Experts of a small language model.
Size: 9 layers, 50.1M parameters.
Experts: 32 SwiGLU neurons an expert, 8 picks a token.
Training: a variant of Adam for the experts, 642M tokens, 4897 steps.
Below are experts of layer 2 (counted from 0) of a mixture-of-experts language model. Rows are named router (the router's row for the expert) and show model dimensions 0-63. Each number is 128 + 32 x the weight over its row's rms, rounded and kept within 0 to 255.
After each expert's rows: a language model's description of what the expert responds to; "raises" lists some tokens whose logits its average output raises strongly, later layers aside. This comes from a sample of Wikipedia text that the model never trained on.

# expert 31
router [150 172 151 193  70 154 122 123 137 128 116 138 116  78 118  87 111  85 176  76 133 102 159 127  77 133 147 112 155 139 120 104  73 141 134 157  89 127 153 130 110 104 156  84 138 115 147  92 194  67 139 136 105 140 138 110 129 126 164  91  65 148 105 187]
Description: Infobox field labels. Field labels opening infobox lines before a colon, like Species, Genus, Kingdom, Height, Spouse, plus coordinate endings °W and °E.
raises: " year", " January", " three", " February", " out"

# expert 32
router [157 114 138  81 130 137 115  82 130 150 172 111  57 131 137 153 103 152 138 128  81  81 132 138 125 119 111 104 122 142 136 147 124 114 149 136 158  88 191  78 153 174 130 101 158 117 112 163 114 158 133 114 177 140 141 150 172 105  82 105  75 139 139  63]
Description: Initial capital letters. Word-initial capital letters and short pieces, especially W in WTA and win marks in tables, also Albums in chart tables.
raises: ".\n", "ink", ".,"

# expert 43
router [120 167 147  97 129 114 120 164 117 127  98 128 183  82  93 155 105 103 141  92  96 135 107  90  67 147 142  73 174 139 167  97 139 160 130 155 110 146 139 133  94 106 117 106 100 133  86  74 190  57 102 107 144 178 109  71 158 154 158  65 134 166 123  81]
Description: Area and table pipes. Infobox labels like Area, ZIP code, Founded, Votes, table cell pipes, and plural nouns like women, men, communities.
raises: " |", " of", " that", " to", ",", " "

# expert 16
router [125 175 140 128 106 169  65 148 184 153 142  80 137 173 170  58  46 117  87  96  71 171 166 107 105 137 113 178 150 121 166 148 144 173 121 120 104  61 126 138 128 150 158  94 153 174  88 165 104  72  87  99 126 160 118 138 124 115  70 113 134 112 139 107]
Description: Ranges and score dashes. En dashes between numbers in scores, records and year ranges (84–95, 912–969), plus units like %, °, kg and National Register.
raises: "==", "====", " =\n\n"

# expert 0
router [149 128  49 167 134 114 123 167 110  83 108  80 102  55 176 152 134 142 102 139 118 151 112 141 119  90 140  80 150 107 108 126 118 167 130  78  90 181 180 127 157 148 127  90 119 101 134 126 163 106  73  73 131 117 136 127  50 164 111 137  90 167 127 154]
Description: Digits in numbers. Single digits inside years, figures and table values, such as 2009, 2500 m, £9,800; also Animalia after Kingdom: in taxoboxes.
raises: " (", ",", " season", " and", "-", "–"

# expert 44
router [182 125 137 155 153 154 153 134  30 165  96 153 149 133 139 142 106 121 117 112 132 125  62 100 106 136  64 102 161 110 140 166  82 138 157 115 191  81 180 138 147 157 146 114 142  87  86 136 113 117 159 129 129 124 125 130 130 200 161 157 170 109 116 113]
Description: Mid-word letter fragments. Short consonant pieces inside words, especially th as in mythology and ethnicity, plus pieces of foreign names and chemical terms.
raises: "l", "or", "m", "ia"

# expert 41
router [136 150  94 117  85 154 135  92 127 133 141 150 140 143 146 131 116 154  82 106 127 173  79  92  99 170  93 160 105 194 134 199 126 161 152 100 203 106 192 126 188 112 121 174 172 122 139 105 125 146 171 114 146 128 112 138 190 197 137 109 138  88 137 140]
Description: Consonant pieces in names. Single consonants or short clusters inside foreign surnames and words, such as j in Pejić and Chejfec, kh, sh, aj.
raises: "mill", "water", "rig", "m", "ner", "craft"

# expert 7
router [ 91 106 147  74  87 174  88  91 125 161 149  97  74 116 148 126 113 157 105 136  75  55 134 126  71  73 122 109 107 187 143 177 144  86  64 132  74 159 204 163 101 157 139 137 129 113 140 160 200 166 147  94 138 113 109 110 110 114 127 108 152 171 171 104]
Description: Names, H, Source. First names and surnames of people (James, William, Adams), the word politician, the letter H, and Source labels under tables.
raises: ".", "ence", "ist", "eter", "itt"

# expert 52
router [160 135  82 173 119 144 155 125 170 135 132 108 110 165 116 121 102 120 164 164 152  75 116 168 141 130 103 144 110 161 186 167 132 113 104 131 124 112 186 133 146 130 127  78 163 132  78 194 146 172 153 136 174 137 180 129  91 144 105 105 107 161 132 155]
Description: Served and medal words. The verb served or serving, certification and medal words like Gold, Silver, Platinum, and capitalized name beginnings such as Sw, Sp, Wood.
raises: " in", " to", " out"

# expert 8
router [165 174 124 151 148 110 114 118  90 158 103 169 175 128  89 149  96  98  97 192 141 117  99 132 195 151  78 178  80  86  75 134 137 101 124 119 162 117 133 128 154  87 165  98 100  98 128 107 110 150 103 157 156 114 160  87 165 143 159 140 133 119 110 107]
Description: Commas. Nearly all comma tokens, including the comma in dates and thousands, as in May 3, 2023 or 4,010, and in running prose.
raises: " ", " and", " the", " she", " a", " he"

# expert 11
router [165  95 113 167 157  79 154 118 187 139 158 120 112 135 159 130 152 157 153 168 174 114 103 134 126 129  97 155 101  76 107 138 166  89  73 148  88 157  95 123 121 102  83 113  94 150 167 111 146 185  96 139 151 158 126 134 126 143 162  94 143  88  97  98]
Description: Table cell symbols. Symbols and first digits opening table cells after a pipe or space, such as x-, dashes, apostrophes in Rock 'n' Roll, daggers.
raises: "gy", "pha", "ban", "gin", " leaves", "ules"

# expert 61
router [140  97  51 135  96 163 106  85 167 165 182 103 166 167 151  98 129 122  76  88 168 135 154 133 122 123 117 135 150 125 149 130 212 138 140 149 111 152 123 116  88  51 103 172 116 148  95 141 133 157  80  99 114 114 140 139 191 158 138 155 106  54 102  98]
Description: Hyphen-d and word fragments. The -d piece after a hyphen (to-diameter, do-or-die, up-to-date), the word character, referred, and assorted mid-word fragments.
raises: "est", "ec", "ig"

# expert 51
router [ 99 133 138  98 185 104 102 167 187 131 136 184 115 119 111 134  86  94  92 122  91  70 123 117 186 175 159 111  85 172 158 149 116 111 165 136  87 167 138 158 116 121 177 128 117 129  40 179  71 148 128 135  76 168 134 192 146 126 144 178 145 124 148 151]
Description: But, un-, particles. The conjunction but, the prefix un in unforced or unresolved, verbs led and run, and particles up, out, down.
raises: " ", "-", " to"

# expert 24
router [139  83 116 156 124 127 175 155 127 124 163 141  93  78 101  88 145 143 146 114 132 125 118 112 176 165 113 100 150 162  77  68 116 117 147 147 114  95 109 173 134 116 191 152 163 141 156 115 160 126 114 163 113 172 151 175 149 115 156 103 137  36  98 101]
Description: In and particles. Mostly the preposition in before years or places, also a space token after In; plus out, up, down, ever, and Year in New Year.
raises: " their", " each", " appearances", " his", " two"

# expert 9
router [121 131  93  86 106 172 110  81 175  94 110 194 143 101 147 107 104 164 115  79 149 140 176 112  93 132 109  81 143  73 146 169 142  81 116 123 114 102  84 121 146 139 102  85 135 118  93 155  96 111  93 132 166 178 112 127  71 107  77  28 121  97  99 130]
Description: Name-internal word pieces. Middle and final pieces of foreign or rare personal and place names, such as Eman-ue-le, Feather-ington, Idle-b, plus table pipes.
raises: "ys", "yr", "oven"

# expert 60
router [112  68 130 120 132 175 169 151 139 121 152 171 164  75 109  77 112 140 177 122 130 138 118  84 102 129 155 143  74 141 155 113  99  83 112 178 113 126 101 103  89 155 148 159 150  94  72 100 160 120 128 109  79 161 153 164 191 152 134  82 135 125  64 173]
Description: Office and organization nouns. Head nouns for offices and bodies after a qualifier, such as student council president, European Union, Committee, Governor, Association.
raises: " (#", "gia", " believe"

# expert 39
router [112 126  80  71 109 140 124 141 180 151  82 120 165 127 131 104 180 105 199  82 130 119 147  79 156 142  99  96 147 161 169 134 148 176 117 151 124 164 137  99 113 143 148 173 122 143 137 165 147 149 134  99 158  85 151 105 113 111 135  86 142 104 118  83]
Description: Copula be forms. The word be after to or modals (used to be, may be), other forms of be such as been, was, am.
raises: " a", "lem", "le", " an", " good"

# expert 1
router [125 150 129  55 140 145 140 168 151 101 100  98 133 137 132 140 124 124 185 117 133  88 163 141 155 191  86 157  95 147  99  57 120 182 109  81 121 110  95 124 157 112 170 159  86 134 149 135 147  71  93 110 213  96 154 127 118 162  90 173 127  90  77  71]
Description: Come verbs and digits. Forms of come and went, going, due, appears, often before from or to, plus digits in infobox and table cells.
raises: " into", " close", " from", " together", " as", " later"

# expert 29
router [ 96 132 120  89 115 164 141 137 137 149 171 110  97  81 146 147 134  99 133 124 110 103 113 116  76 108 149 120 148  94  79 100  98 155 138 132 120 141 120  90 137  80 186 106 121  74 166  90 156 116 110  81 179 106 177  83 143 123 141 128 100  88 128 175]
Description: Digits and contracts. Middle digits of numbers in tables and dates, such as 1, 0, 2; also the noun contract, deal, transfer in sports signings.
raises: "th", "-", ",", " thought", " believed"

# expert 5
router [145  74 154 134 129 149 203 200 140 152 157 118 109  74 149 136 159 110 160  83  96 121 110 139 130  89 149 129 134 159 162 142 162  95 169 139 104 116 174  86 132 116 163 113 160 109 107  99 119  87 163 178 117  97 165 135 158 101 149 135 150  76 104 110]
Description: Relational head nouns. Abstract or kinship nouns after the, his or 's, usually followed by of, such as death, end, father, capital.
raises: " much", " the", " his", " their"

# expert 58
router [151 137 111 133 106 126 151  89  92 128 162 140  41 176 175 141 128 159 104 188 116 106 122 105 172 135  94 102 117 131 120 150 117 159  77 117 140 108 163  72 178  93 119 135 147 108 170  88 113 133 109 203 115 132 122 118 167 125  80 119 123 120 172  57]
Description: Table cell number starts. Leading space or first digit in numeric table cells and scores, plus odd name pieces after initials such as K-uf, K-sh.
raises: "”", "ets", "erv", "\""

# expert 54
router [121 158 128 119 109 101 122 118  96 125  99 118 167 153 138 157 148 115 102 148 124 174 121 108  83 176 127 127 156 124 136 123 132 179 133 162 142 152 156 136 109 189 133 125 214  64 148 105 117  93 122 144 177 148 116 117 108 146 108 129 120 139 176 112]
Description: Word-internal fragments. Short letter pieces inside names after a capital initial, such as R-aph-ael, B-ugg-ing; also full in first full term.
raises: "an", "ass", " both", "ane", "ston"

# expert 20
router [105 114 137 164 102  75 187 133  73 160 138 130 193 182  64 183 130 136  90 125 145  57 148 171 129  84 160 155 138 172  80 122 148 110  74 153  94 134 123 141 182 132 120 118  82 131 123  75  74 151 122 156 106 183 156  91  99 129 133 160 126 151 127 157]
Description: Clause-introducing words. Complementizers and relative or subordinating words opening a clause, such as that after noting or revealed, which, who, where, when.
raises: " he", " the", " it", " they", " she", " "

# expert 38
router [121  94 177 104 145 159 140 174 135  95 158 138 189 139 181 132  54  92 128 101 172 106 147 170  94  88 164 175 150 167 144 103 109 178 127 137 130 128 107 123 151 148 165 154 166 142 107 146 146  79 117 174 111  97 111 162 164 126 166 125 133 113 149 190]
Description: Action verbs after subjects. Main action verbs after to, and, he or who in narrative prose, such as used, order, tried, followed, returned.
raises: " the", " his", " its", " most", " them"